Weights of a small mixture-of-experts language model, trained from scratch on English Wikipedia: 8247 steps.
Below are experts of layer 5 (counted from 0) of a mixture-of-experts language model. Rows are named router (the router's row for the expert), gate (a neuron's input weights, with its number), up (a neuron's input weights, with its number), down (a neuron's output weights, with its number) and show model dimensions 0-255. Each number is 50 + 15 x the weight over its row's rms, rounded and kept within 0 to 99.
Before each expert's rows: "comes after" lists some tokens at least twice as common just before its tokens as in all text. This comes from a sample of Wikipedia text that the model never trained on. Tokens count by the router's weight.

# expert 10
comes after: "1", "2", "0", "9", " ", "–"
router:30 32 39 37 44 76 56 82 44 14 42 36 42 43 45 50 28 40 49 50 68 33 65 50 33 16 43 44 79 40 86 50 55 24 68 47 45 33 35 37 55 36 47 64 43 51 70 38 59 36 51 57 45 43 58 46 35 76 24 38 51 44 31 50 46 68 51 30 62 44 48 62 48 42 42 33 44 37 41 57 68 69 62 81 55 28 58 61 48 43 46 21 55 76 57 60 59 57 48 94 48 59 45 52 69 56 49 57 81 41 77 39 71 55 57 30 38 16 55 15 52 75 43 59 70 53 61 58 64 48 58 69 40 37 57 58 54 33 79 51 50 51 54 75 49 44 27 78 41 33 48 53 31 79 50 62 37 46 49 56 45 22 40 53 63 39 50 69 45 43 69 41 31 26 68 66 26 32 56 61 38 62 46 41 43 31 21 46 41 53 51 52 30 57 71 44 32 37 49 63 26 75 65 36 41 41 42 31 57 77 81 39 60 32 64 70 36 51 33 50 66 48 45 58 57 41 39 52 61 27 48 19 51 52 26 58 47 55 83 54 62 20 53 49 27 61 37 34 38 69 38 61 55 35 68 57
gate0:44 58 34 37 36 49 41 43 54 56 48 57 55 25 49 57 44 73 19 68 68 43 59 47 38 54 29 53 54 68 45 54 43 66 42 47 59 57 41 64 42 55 40 59 63 46 23 52 62 51 37 54 92 50 44 65 34 28 65 75 57 38 46 58 37 45 39 61 56 36 44 57 58 57 53 32 33 32 56 51 79 66 45 37 60 41 38 12 60 57 35 44 49 34 56 72 38 67 43 44 46 44 40 46 57 28 58 47 47 48 45 23 75 42 34 50 55 63 34 31 64 51 27 53 59 73 52 92 72 56 31 34 17 56 63 49 69 63 40 56 48 13 41 61 38 64 68 52 59 58 23 48 46 58 50 65 54 42 48 36 43 48 84 56 32 60 43 80 52 32 58 44 54 42 66 64 51 34 63 27 22 41 16 45 70 74 33 43 50 34 45 45 39 49 42 24 30 62 38 62 59 63 66 69 74 44 59 45 56 37 62 58 61 69 69 41 99 61 59 47 45 64 40 28 60 39 74 68 47 56 46 52 65 94 85 54 76 32 63 45 14 45 68 70 35 73 66 28 39 63 59 55 65 59 28 45
up0:35 42 58 44 46 27 55 78 36 57 53 24 40 57 42 55 73 62 35 45 56 32 45 61 30 49 48 59 61 54 55 38 69 40 54 42 49 46 75 23 70 66 40 54 35 80 27 59 28 48 71 53 59 60 43 62 60 59 26 70 43 68 46 50 32 52 39 45 60 56 78 32 69 44 94 40 49 44 11 70 55 76 62 47 46 31 34 54 41 30 71 41 52 66 33 73 35 56 58 38 50 41 49 51 39 61 60 50 44 40 43 39 62 23 20 66 45 66 55 53 60 55 38 49 50 45 47 40 56 67 33 64 70 61 58 26 60 44 35 76 44 28 26 64 43 67 58 72 08 59 65 61 45 33 48 41 55 39 53 64 77 42 48 78 30 78 41 40 27 60 56 30 49 50 53 41 67 56 40 65 34 22 27 55 68 32 34 50 44 37 29 44 45 71 53 40 56 58 40 44 64 54 38 76 61 52 73 43 72 64 66 61 71 52 59 40 76 49 63 72 96 56 16 52 71 71 54 36 72 25 62 43 38 66 73 38 26 38 47 54 33 63 30 47 46 62 61 61 30 38 30 53 42 52 43 52
down0:44 50 56 52 53 43 56 78 36 66 48 51 47 78 28 45 21 60 86 23 75 50 49 59 67 29 71 59 73 72 60 68 58 55 72 58 53 34 38 68 68 65 84 41 34 59 56 44 48 41 37 40 54 50 45 71 62 60 43 37 50 79 52 46 52 31 78 50 75 59 53 71 60 46 57 43 42 45 59 30 44 29 45 26 81 38 35 29 48 47 40 38 59 60 41 47 93 60 40 39 83 40 51 79 58 52 66 60 49 48 78 48 40 46 51 19 62 62 28 63 63 52 25 55 54 44 71 46 72 33 64 57 78 32 27 56 44 47 22 23 39 80 42 58 45 58 50 58 44 57 32 36 52 35 69 50 78 35 56 60 56 59 52 31 58 64 48 59 49 56 41 19 49 26 29 55 53 39 48 70 58 53 67 39 45 74 51 62 28 56 37 51 46 58 87 65 54 54 55 76 56 67 46 60 59 50 43 67 48 51 32 46 70 70 33 41 50 55 49 24 28 26 46 41 38 70 30 60 42 55 39 79 58 50 76 59 39 73 28 70 53 58 45 53 56 41 35 27 65 72 55 18 53 38 49 64

# expert 0
comes after: " ", " in", " the", " (", " In", " \""
router:35 57 45 27 72 62 39 42 60 33 49 70 45 77 50 59 34 26 77 68 40 69 38 62 41 62 46 63 49 51 25 40 42 19 17 58 27 61 52 81 21 72 57 39 48 21 68 49 31 76 52 41 37 63 38 59 40 40 68 26 43 55 94 69 56 48 17 56 37 82 25 34 50 37 67 67 40 19 39 50 41 57 41 49 62 55 49 29 54 49 68 66 16 73 48 76 61 64 50 30 47 45 71 47 45 48 56 42 29 50 35 71 56 48 76 77 65 18 58 48 52 40 56 34 56 75 47 62 56 39 58 40 36 58 67 30 30 47 43 48 53 64 73 76 22 60 30 33 31 38 39 63 66 42 43 61 52 33 67 46 64 56 47 31 65 29 74 34 38 82 58 54 73 70 43 30 42 82 58 75 63 71 58 27 62 43 35 32 50 44 34 67 39 41 36 47 54 52 61 67 60 56 42 34 46 55 56 41 59 49 45 39 57 49 45 43 61 50 45 29 70 38 49 68 64 42 35 47 56 72 44 65 53 36 57 31 48 51 41 56 46 67 48 53 47 15 44 43 53 55 45 57 43 28 56 33
gate0:34 56 35 26 32 45 50 33 59 42 27 51 34 31 86 28 39 27 70 47 45 53 60 72 42 79 53 51 46 57 48 25 87 25 46 49 51 70 35 38 42 92 57 77 52 58 50 43 21 34 56 55 40 66 57 33 43 23 45 60 54 63 63 39 58 51 56 63 48 41 60 57 45 74 61 36 35 77 44 45 70 48 28 46 48 83 54 30 47 49 38 43 37 17 44 39 47 58 43 41 58 58 48 60 61 50 51 58 25 13 64 52 54 79 57 46 48 26 53 48 58 69 56 64 66 44 39 28 63 40 47 34 32 70 26 28 34 64 45 57 38 64 48 38 46 35 63 37 29 45 46 48 66 79 49 30 59 64 62 68 46 59 41 58 38 57 54 38 54 37 51 75 38 51 28 29 71 60 58 48 59 58 35 49 32 84 41 61 61 77 57 41 64 61 36 56 60 50 61 63 88 47 45 54 51 36 48 75 44 57 58 44 66 50 20 38 66 45 39 25 43 47 36 40 85 53 61 32 37 75 34 75 50 80 45 49 72 51 45 37 53 48 25 61 35 53 12 66 32 46 63 47 57 73 71 68
up0:46 42 49 32 66 47 33 41 55 32 42 60 61 42 51 68 53 20 44 51 49 49 44 26 56 36 48 52 50 69 59 41 39 39 32 66 51 66 21 75 64 56 63 32 69 25 80 34 44 78 64 24 54 70 45 59 46 75 47 52 50 54 90 67 43 48 36 66 27 62 11 32 51 37 56 64 43 15 33 45 30 75 70 42 74 61 48 39 41 40 52 74 43 75 51 60 41 38 31 60 20 27 44 40 38 44 59 39 50 64 41 24 63 39 70 81 54 65 51 60 59 51 43 71 76 66 60 61 65 70 58 59 54 68 35 51 40 28 61 59 49 57 69 36 22 25 47 51 52 52 50 53 51 26 40 49 75 60 42 32 40 99 46 30 76 63 57 42 30 62 42 26 65 46 46 65 50 46 22 42 38 72 64 50 66 43 62 53 61 58 53 37 56 50 34 72 28 47 68 73 45 52 49 58 49 89 72 46 54 43 51 39 59 61 33 48 70 34 45 09 45 53 30 61 78 56 46 52 56 48 29 60 44 50 45 42 32 39 50 62 52 47 67 59 55 35 44 43 82 46 68 38 52 49 38 37
down0:66 38 11 69 35 66 36 54 60 35 34 49 37 89 46 70 45 45 36 22 52 41 44 47 47 44 44 30 24 42 50 60 57 69 70 55 67 24 60 49 57 79 61 34 72 61 18 42 77 62 39 67 78 42 37 51 50 24 39 72 38 51 28 49 55 55 51 42 35 58 64 76 64 32 42 35 58 47 52 42 23 32 37 44 39 51 45 63 39 40 41 31 32 47 40 56 59 60 35 57 57 54 45 48 49 45 38 34 58 48 55 69 34 42 55 22 69 58 32 35 66 44 21 36 34 29 60 38 37 61 47 67 57 57 19 54 47 72 29 33 51 68 51 41 68 38 32 36 73 82 37 52 65 32 26 55 44 35 22 47 33 24 76 53 70 45 61 37 18 50 58 51 26 00 48 55 33 49 65 35 65 50 62 42 47 60 28 60 41 42 55 62 39 55 46 46 39 37 40 40 45 37 52 58 29 66 62 53 38 38 45 70 45 48 47 65 31 32 63 49 45 34 52 34 73 18 52 57 40 53 43 48 50 51 18 22 49 41 58 36 75 46 85 53 44 52 44 15 56 27 34 53 54 46 47 48

# expert 2
comes after: " |", "|", " in", ":", " /", ";"
router:58 74 60 61 15 27 73 58 66 40 73 51 80 52 33 30 37 30 55 53 52 64 36 59 57 76 37 55 39 52 34 55 43 26 63 45 64 58 50 51 59 34 73 38 35 58 46 61 41 36 41 52 66 42 41 47 63 69 45 61 50 21 39 13 36 29 38 43 60 47 30 34 52 74 83 64 61 46 50 50 44 59 53 42 44 55 46 59 62 46 72 48 61 44 62 53 43 50 50 41 65 55 34 43 60 58 41 48 32 46 30 58 68 59 52 35 42 69 40 17 50 56 31 39 36 20 58 62 16 62 70 46 48 70 73 36 62 84 65 38 50 60 72 77 84 72 58 70 46 70 38 53 43 44 45 43 42 46 43 80 32 76 54 63 23 41 20 61 48 38 53 51 27 41 48 32 48 44 29 19 16 37 52 67 55 41 69 54 59 71 42 55 72 49 25 42 24 54 48 56 41 47 77 59 34 34 53 39 43 25 66 77 66 54 52 38 32 44 40 47 71 57 46 28 30 59 34 28 46 38 53 43 78 45 34 50 23 47 23 52 45 20 54 42 77 62 51 71 30 40 43 54 74 53 30 44
gate0:58 68 73 38 53 25 64 43 53 50 63 41 51 35 53 56 42 27 20 38 47 76 53 16 45 29 46 54 58 51 60 41 28 37 23 52 51 52 58 37 59 47 75 34 56 73 60 56 54 70 48 73 63 56 65 39 45 68 85 37 45 61 42 50 65 30 48 31 47 30 52 74 43 36 49 31 57 42 37 31 47 56 23 54 58 32 75 46 47 63 56 86 30 09 64 57 46 44 36 58 58 50 53 51 47 71 37 79 43 13 27 39 68 28 48 76 49 27 58 38 50 54 16 34 69 43 53 62 39 48 64 59 85 69 85 70 27 56 39 43 60 42 52 52 40 74 47 40 61 68 67 52 55 34 34 42 56 58 64 73 71 50 65 48 35 56 56 37 45 44 48 35 37 35 34 40 67 49 43 74 41 84 50 65 64 54 57 24 33 32 48 33 25 26 40 70 62 50 45 34 30 54 64 19 37 53 62 66 43 51 16 65 47 31 45 41 54 52 37 56 43 67 43 57 59 46 58 52 52 46 47 42 30 39 45 48 66 33 24 40 25 44 66 62 31 63 16 49 58 53 79 63 48 62 61 70
up0:49 44 53 36 55 42 37 75 78 40 65 52 52 68 70 64 84 64 34 38 30 56 61 78 29 41 37 72 65 57 74 19 63 62 71 50 55 37 45 46 54 53 42 60 64 39 20 55 63 39 68 73 57 69 34 48 14 51 61 43 73 47 59 41 52 28 54 41 68 58 10 71 61 53 54 78 56 55 61 46 39 32 37 58 52 42 41 54 66 26 48 58 62 35 40 31 64 59 84 49 31 34 67 82 41 80 67 47 48 65 51 57 57 59 43 34 52 60 37 32 38 62 49 57 80 77 78 55 61 36 65 32 58 26 39 43 57 60 50 54 52 68 59 71 51 55 34 43 43 64 36 57 61 52 71 40 35 25 28 57 53 69 41 18 33 56 78 59 65 51 37 44 40 50 50 19 64 55 47 36 57 42 55 30 57 31 62 35 81 53 66 55 50 46 40 51 57 42 52 63 62 50 63 92 22 25 81 55 63 50 34 37 33 60 40 57 59 58 49 35 89 52 36 65 69 39 37 36 66 34 53 41 51 51 57 19 40 60 42 45 39 47 32 39 33 44 47 69 35 38 39 58 46 33 32 61
down0:51 54 61 54 57 57 40 61 52 64 22 55 71 49 41 70 64 78 61 26 65 37 47 62 56 36 58 57 31 56 86 38 60 42 47 26 22 48 44 44 67 55 50 57 76 47 51 42 67 30 53 59 20 57 67 46 61 62 69 41 55 31 37 47 29 13 38 28 34 38 54 57 60 51 65 23 53 57 56 09 40 54 35 72 37 68 46 58 51 29 56 70 50 20 68 49 73 38 50 45 41 42 57 14 69 66 57 54 55 37 62 45 48 16 71 41 59 60 24 41 30 39 42 51 44 44 55 42 51 51 56 54 54 33 32 40 52 60 28 76 55 48 44 47 53 52 39 59 46 63 53 46 61 78 59 47 19 74 54 37 55 42 52 42 30 63 35 44 32 26 61 54 40 39 65 37 37 34 62 49 65 61 41 40 54 37 26 75 36 52 43 63 27 88 41 37 75 65 49 78 24 19 36 43 14 31 27 58 60 62 64 50 50 72 27 49 63 19 56 49 59 43 34 36 58 37 69 72 46 32 63 25 41 19 54 32 44 36 52 72 58 40 39 53 63 49 56 37 42 60 53 58 62 69 77 70